python train.py --hidden_size=96 --d_shared_expert=64 --balance_loss=0.000423 --balance_bias=true --shared_expert_gate=true --lr_router=0.00127 --norm_eps=1e-05 --beta1=0.95 --batch_tokens=[65536, 131072]
Below are experts of layer 2 (counted from 0) of a mixture-of-experts language model. Rows are named router (the router's row for the expert), up (a neuron's input weights, with its number) and show model dimensions 0-95. Each number is 128 + 32 x the weight over its row's rms, rounded and kept within 0 to 255. Numbers have three digits each.
After each expert's rows: a language model's description of what the expert responds to. This comes from a sample of Wikipedia text that the model never trained on.

# expert 46
router:117094127156146174125164080175140112108141168145068123095167154116144127127160117102190155103095055098142136132180115161132175127093137116051145118102104168114089152154116120068118059098140142133129091193153169161153143127098116183174096074123102184128146137137200093166112120120134160130
up1:147143115121117106131175080169135099114173156176088140107147106079128147122061091092130153144112131185093135155039093125166173123086118097132139107125073169141136150115106149117178112113104119116072093128150131128114140111102101159117173086100098163222159097096169069164128122118132116203
Description: Capital N and I. Capital letter pieces N, I, Y, H starting names and abbreviations (Nacionalista, N/A, Hiddleston), plus the piece iz in Nizar, bizarre, emphasizes.

# expert 12
router:155128182093097086045213100109119177101181111171094136117199141148151088104065096139136111113101127140150149134133090105089128134073123135143138130100126069118165116135174126149113163131100146122115128090132151119148194131155150099114064107181087107146138123091202154150077118134140166151
up0:134125146148094025086178086087101171103119116190120170067204150165122118130098120136180088108101130140151125167153097125181171151108112085134123175173125117132159097135118120134054143118081123091102109110112155123159115138145111051106127079105138120117171106126086174145083148118121131102
Description: Word-initial prefixes. Opening pieces of lowercase words after articles or verbs, such as ne, re, con, c, g, de, in neglected, renamed, giving.

# expert 50
router:167143134118130171136139141174114141094147146161075132151136124136145100085174125102136156150143135103144129169159118135146154120093140112164125095161174129155108104127165146084126000059080138103082118124200114113134113101152117172093080133164125153086164149119131127172107114136141168064
up0:076099185157093104155096145163112153123181175159149192117146122132178124168134107075114121111134062116098202123127071147136103147102140157115117154092128056132140084137150148158138091119133142167114167101098119119089126149171054202067122148152135161147162114113116130184080109166123139127
Description: Digits 1 and 2 in years. The digits 2 and 1 as third digit of years or within dates and scores, e.g. 2020 census, 2015, 22 May, 21–25.

# expert 13
router:138144129110052120133127103092144106188094079158142171103126160123117110115079118130120119090146122125076145174117143138112108136138122174130097174120111120146131157132112103129089093120151101110121115142102185195184203042152140172178162165165095128181162121192153095157092150104106116200
up1:164141127098141167145112082151162105172092117158117103151110081146217178069091168108194159175155175143109145109104134103081107120129129188184142167106096131110164108129180095145134144198102109128100121109131131085160121179127133133114086158107108126115136124141095087119152200165155189136
Description: Leading digits of numbers. First digit of a number, mostly in table cells, scores, years, coordinates and ISBNs, such as 2 in 2013, 3 in 38,980.

# expert 33
router:133152132103086135100154101123147205154074134103083165092150190149148133129128137151161132083085130164139119155140097126105200110086132166114137078143164111122135136148167180134096066127122125040124088122123163162119135135132087126147115141132088139122168160147186102208084132086189118181
up1:145054116085127140097122071076087084126068122172122174146112153088134100198129130190118100119127081088129151132136102160137141061131085061087114074122097124152127095146168107151067132138140079146103108149129100156167123154118121095075071100189078111123148128148127136175110135127149123101
Description: Articles after prepositions. The article the, and sometimes a, its or No., placed after prepositions like of, in, to, on.

# expert 43
router:129123075132120112137217161091125135115142181101147115140135118196110142073201115147191157152140131137132113161110129142083122119141103125133166088161150106105178138140125190182134120128149122142100060164146208139121151093083123091157068132094123128203137162167173132117123102095099090154
up0:162115168160124132150124106131095134146096161118150170149144124175118106163078116081088136197137129116118086164070087109056146133091136151186126073131108130104130158159179130117087117070103078123106157153145206156093095071131086136109074101136206131119154148111130145164159139065136120115
Description: Mid-row table separators. Table cell bars following a number or name inside a row, as in "| 2 | Win", "| 786230 | 2015", "Macaw |".

# expert 36
router:147119097088114243119146081206158129136086113199120147123124141083098117151086135090172148094113147133135143154102105139114172101141124165194110156155154056115106112147128168121112138119166079098166118085153141134131120108157092155137052173135123136145140172148134113171128127130136185180
up0:115135116106151186106088130167124097116169123212183162106146157088146137171175127116140121124113132060076130136052163119118122079138141190161074172132136069126125090138173162172144108166146125133114044133126100129114132142138119158081163158161130152145131131127121102177133146114066145193
Description: Foreign name fragments. Pieces of foreign place and person names, often with accented text around, such as Tottenham, Toulouse, Tampere, Poulomi, Sant.

# expert 19
router:139189131151121127095150124135187131130105149152071157037155172109186185120081158126148121142107166176098077141118138154119190138133105130202131092041137131151129105142168158138095156131119069122113158127129176140135112142162075116170122080176127122096153129116205152112120137134149109122
up0:165182152176105059148191078116152189129104136102130193099167143092147112107113160158125145089130126137059101155133132111132092110145182130138086122124163155152144092154135125141121181119124111073134188099174109161105112144138112116161094163112216119128115107071144101088123088109127062167
Description: Geography and travel words. Word starts about places and movement, like pass, land, air, road, north, south, Port, as in passenger, airport, Portland.

# expert 37
router:181147083114151131123194132105125139120090154107143131149125152181165149123103174094119114072119094180131093144107116144070122085110116169140149142056126092105123109130139188098111076115119084115051090086105116165139158092081115108167110160127101232166136118064132140153132143139127155165
up0:180188101140128122158131128151129127192117132148153121133175110175114126117209101108129091135129123135144119143165110143105169108127091124060097086115090102129223135126075123159201177159080054115117114119116107121145135086131115200138100143082069164175145127158148108128171122118159103147
Description: Line-start table and list marks. First token on a new line, mostly the opening table bar or list dash, also semicolon line ends and headings like "The following".

# expert 2
router:139133146053129110121210110069133200175124150127096166087128115194128132120149131125122138117140066109143141149123124119066101120100157132132133058162133047097132137167079138128107075094095136112137133123174141141197122066114036131136175136105127130142128133152156115165127163113136099155
up0:106176148138077137107123136123114159135137149114221138115117153063133106118129138157150145113125078187142162212100141115112164107155095140120161121143139062135042093116110139124150069088068120082161144157152133166144084090137061141118183129162156158162171146133070149130113122115145142104
Description: Table and infobox delimiters. Pipe separators, colons, semicolons and dashes in tables and album infoboxes, e.g. | in wikitables, Genre:, —; in chart columns.

# expert 15
router:135118151140097134102101129199145141219101103138152115112111117135110144148169155088114074089134163128155105112143132122168165075110106148182138089088143097123148125127197233162101104097103077076149147119181179174152114149166102136077105185139134147188128141130168138129110144131140096133
up1:153120185121142159087081165163187182110171160151131116117137114140089148113137111119096137147093109118069115130087138170132152155117063114129103086067101029104116129147153173143141193072148079102170091155170112142155104160141120178110069141106124149137135137110185121145185135092128111143
Description: Institution and team nouns. Capitalized head nouns of institutions and organizations such as City, University, School, League, County, Party, College, often in sports tables.

# expert 34
router:159143130085076092127084099084187144123085059178077114090125096131139113148120117118157109112151106170154081156091132116115144142045129115152142155119143110124176123172114121116067127145037119113123151133168098126183187084127135121101112158118133172152124170110149162178076161075115157158
up1:112101116121138116118173131157178181087133068147099125164107108148136178096075121130123132109170159164152123121114120124107069137053146118128086160095071148157188144133096121162051148092094119045106141119160104110154138178144130134139188087079111132166129135128130162138060176080150143107
Description: Commas and e-endings. Commas after clauses or names, and syllable-final pieces ending in e, such as ue, ce, que, ne, as in Nueva, Ice Cube, Henrique.

# expert 39
router:139123147075154182100195153109120151129118136078139121102105181166161106132128142121171167113155069111135118120111137123133116121135095177082137173091220140183144102132148131175126172134059153122097147156121218146126103145118128144122096174154101173134161130154140063151106158147176092185
up0:142146150026144097138127153126121105173152161121100108095181137189130107150101148130126154090200090083145102134140125169112103109143124185121122113123138096124117153126084162147093136117152149167089135178169158152210079101078111071149155231115116171132137160128121118112175121139113124141
Description: Locative and temporal prepositions. Prepositions like in, at, for, over, during, near after verbs or clauses, e.g. win at Reading, in letters.

# expert 63
router:111110112135106112084144096098126131098096119173057177071136105185164135126149120092121104136080135066125046152190123110107083140106093163139102125141178099126150100138129167128092048132127057106129149134160184103107124159154094122137064169135130169146146126107166132173148173124166140169
up0:123165079161097162066131088084169138134060165102124193108163055149098101157147146116159098095139110089120107084114125079144115136123125115161104142124179196082108113136137134110120135202132162121160162149175168074131190158068103124123171153143151157154179119138117097146123121152165155106
Description: Common word stems. Word-initial stems of common verbs and nouns after articles or to, like end, cont, form, ext, out, mov, sign.

# expert 55
router:144192107103142135119126125061118122153093144123127137028138104153127109074089101147137127090068114152150086226155128120120096089080144132143122139118162130142100129197152170148148123133119144063145150066137141177141153149159118121106147093160155130111140156172179163164126150186136117190
up0:191114132140151132093124123093143062105152106152140064146140126180098098128155102123138167118118120185104123164193129077095128105109110092090099120171128165112163148193143144135142135101056120095113154151077108144137147180168164088070117097183174119086173166181157145089128176138119089122
Description: Ordinal and status adjectives. Adjectives after the, a or his, like first, second, new, own, main, former, as in "for the first time", "a second group".

# expert 48
router:149153142100135095146150159149124120151177144155135114088120105184187089159125185138138125121053179163157153154148114143150116101135122140075152145088140143123046138160204134115120123117081152062113102175089169141161149110145082137096168083122100175093128146160114106208140089109136104175
up0:142137103141138105175126100114115116128152082142110148083177090103125140143154096121119121104086178136115107164113140130149126133119157077159152159117175118118154184186176147155126145140104213115076099158073086153144144098132165114144096048114118218096150116089173173099091105130086060142
Description: Articles and possessives. Determiners before a noun phrase, mainly a, an, his, its, their, 's, as in until his death, was an American.

# expert 35
router:134133109124125165049161080153132226118162121177088171132151151112134141113086136145116191141099150128140070180125109088078158143080120131177124145126145148114118124165083169128123151147132143093158143180061178152110127136135099147118116051156077146104126131096202130131091118108124164094
up1:127106130142182119104206046141149163123108099143108196178115086120127178171145171171071153158099132128098158142127111161134109095131126119200087127121167187132161171155128098182116117158136153106125082086126115135139179164122129154083117091171066156085148101170120132117140132079161130110
Description: Negating and Latinate prefixes. Word-initial prefixes like un, sub, ex, pro, pre, inter, and opening quotation marks, as in unranked, unfounded, substantial.

# expert 27
router:147153130150089207115102118107168133112129094133054136137146092154134154107079111139122187135107080117150122151177123120173207103119122165157117129159152161147100122127142125165120047135141059114111146111170194104146123095148147152105065149070100142208140142135148104146096124116187171130
up5:130069164182175097123142125110154123160112131135171143122106142152128133161160095100122136101095123155146214109092134107137178187158158158118145165138089089152069164128110130135077061136118179125132117097158122193116115112115081113118057128109108088170150103090159117097064146095184182147
Description: Mid-word syllable pieces. Inner or final syllable pieces of words and names after a capital letter, like G-and-alf, R-ome, inc-ome, fig-ure.

# expert 38
router:117127121137157180075116154208187103137167160176139120103147087107098210129116152113175131128111148094143110109161135147109151021143152142170136218090177129125162116153111123102089141130148133070127068079155112101103139160100147119105149156126103138110142132131160096133113156123190101122
up0:129119119177132109054061093168117053178209100099161135088102120081077163127111130158088091070116105104109079126138143143104118121095119131117130100144126188173147080189122167150108120093117130183147135153125118102149093121125100170129120130087097126113148106124153190171143203143116133140
Description: Foreign name endings. Final pieces of non-English surnames and place names, e.g. -ić, -ski, -ova, -burg, Kazakhstan, Mönchengladbach, Maricopa.

# expert 22
router:154104145080120115120114170101136106207139199165070189076114130152151118134142141146138142138105094109125102148199147143094175086127131160163139082062148145127144107107120133146160094144109144087133108097167176153157185144134097135115144096121132121241123148169165132161105129115174142180
up1:179137079120105131116182163105162122164110176161126180155114104160109145166083132083168151133047198140110109102139118092151182101193099118105149133172146116156179109108147139141174187133161134093111130146139177156126078131142123088094099125218141104145147169171096120145080109137129141149
Description: Word-final suffixes, common nouns. Word endings like ight, ade, ive, ality, and frequent nouns such as life, game, career, time; notably height in Listed height: and yd.

# expert 28
router:119164093117087151121140070073125168114141188157038143090140101150121129139104102090139113093079109154115112124202071126073109140127144152063147103128166118164129153129170141157088089140159163112156074102138120150087155116169091150202151079128123145168121154083136144192134151114129143161
up47:154108104125098121097112100106137121113112136153118085093182122103074105107139119141122132108132178136148104097194092130099165088169125118061075135165176081168159127184185129080088097109101166122185143072076099129143139169134134109117136098131115106159126106127134141184104150093106242141
Description: P-pieces opening words. Word-initial pieces, often containing p, that begin verbs and nouns after was, the or to, such as imp(act), comp(oser), dep, opp(ortunity), made, began.

# expert 1
router:151109107165156098150136104163132091165198107195142118068144163162106173174091129082113130137122133157137188146161131116137152037080147170173160113079130143113141158119108108154110111093064116126111111153165169166139145092095152193078136100129107106131117163156129132137106115076188080100
up0:128121080092145123183140148166133153120116165140113171133212149208050121093105165157135108119108135081132104136170141130135193129102119154149107120096145101086132112094090084130159089168169151132136110145086142060102114154098152099166164090135062159154167163132094162146147187120107083106
Description: Word-final letter pieces. Short final pieces of names and words like y, a, o, i, as in bron-y, Takashib-a, Brand-i, often in species lists and credits.

# expert 20
router:145098149188125141126123126082182143145104103178126152130139093211200104149149156148124175096064123112157090193157144153129175124142150130127162125142233101161172196110117127128142077130151152103112096115114156140092120126127133198096069131153134154164118133152165154142094138111159148107
up1:124118153083129114084138118161110139082147103100131101148121133121099075136108129119131148121119109139106181090100123188157100102104158019115139069043177096156125121094196158123136165143161141143075053121169154091145125115108138127078154151129103171144202148119131149093126165130149123177
Description: Adjective and adverb suffixes. Word-final suffixes like -ly, -ate, -ity, -able, -ive ending words before of/to/in, e.g. largely, unable, constable; also percent signs.

# expert 8
router:120124081107095178134119146119145129110116141118158126112152097112114120133115127084186137064031104065052068174169084089110140093127144129142146123102126132137083086143125153076116118125139046135128158142181115106114129099155036134152129109109092158178119141082129114129080150091116099096
up1:146095149114122101140181137130121103100107148105152127111101141187085134177106108113155146146123132065122057164107118087067105154117161176116175117114163106179124103139169156128088195144152089139124108089141127103132142126102044061095133149035166136162136149128128132114103184114127088187
Description: Capital letters in acronyms. Single capital letters or short capital pieces inside acronyms, codes and names, e.g. HBO, NWSL, CZE, AZS, YDS.

# expert 45
router:144136147148122112155124148081104110161169158124111101061134121175110129143132148077139161145145046170102151181150131111102153112114160163163080090126215163209158166185106103152138073145147164109131108131109188122093124132184127134150051098170117137157128171154159134123109120100150099147
up1:124120084156102129108125150125116162082145164177085132140073098190184150118135120126126155075118088112161161130158136109143112125103156150159100061111139087148197117166103102159191156129105160141104114112125190122126128160088072111100084151092068159064172131164148127061156172140164107156
Description: Verb past and -ing endings. Verb suffix pieces -ed, -ated, -ized, -ing completing past participles and gerunds, e.g. origin-ated, excav-ated, comp-osed, prevent-ing.

# expert 53
router:164117140150103126149143117131081188120151110111169107097140150150087132176182166109182115176135088127124125106116146080097154141150110113120145088125159068111166168117146134154152151113073048124116147087098105093114236139202149158084063088146148126159144133136133127147116120084097169168
up9:175110093105139152123098117144100138111191101072137144119156174107127155190176111126165140156067110161071133087183172097101140112123130117123102083124148066091140125127131123068129151121108065112112104091121093103128139146206139133177068072146131131150163173204096142124077137100120143115
Description: Commas. Commas in running prose, most strongly after dates and ages opening a sentence, such as At age 13, and On June 25, 2022.

# expert 24
router:134135074125091118076145126081123158108159108122124114125188143150160128097108134108190114132124162131138105149093109096145183132117155129065066069135158095125160170112138111168085101144155164105048147115165144100146095142144056140136136080190046149126148142080157129128093192126173150128
up1:180034134043103196170104139126103149094127132130103159101140140120110147135067150108116182100132118175135138128138081071167150136114166115162160093166151123079122138087126091122124122126155074128063120145140071165132114147088126116138136148141084109098148173133105166176095179165166098087
Description: res/pres word pieces. Latin-derived pieces such as res, prov, inc, pres, trans, often after hyphens, as in water-resources, corrosion-resistant, freshwater.

# expert 4
router:160126138120106185121177127116105116130136091116105093098128156141116087090132111106113152118112147107105155124165111139146116150104134103220139116132136165150170153135108145105102050129107189073104143184169128196097124180160116084112180064114104166112162141158138113110088206115190185164
up1:140107144147149111136168134094145080118137171112100157088107144175214133091147121170104118106171131122096114112167084127111047124130141100085178117067182148144193174201120154143181112159142184114104160143139157158087127164133134138114152070058117113170138095096136085125124120107145155121
Description: Digits in numbers. Single digits inside numbers such as years, decimals, coordinates and table figures (1999, 77.1, COVID-19), plus the word piece cap in capital, captain.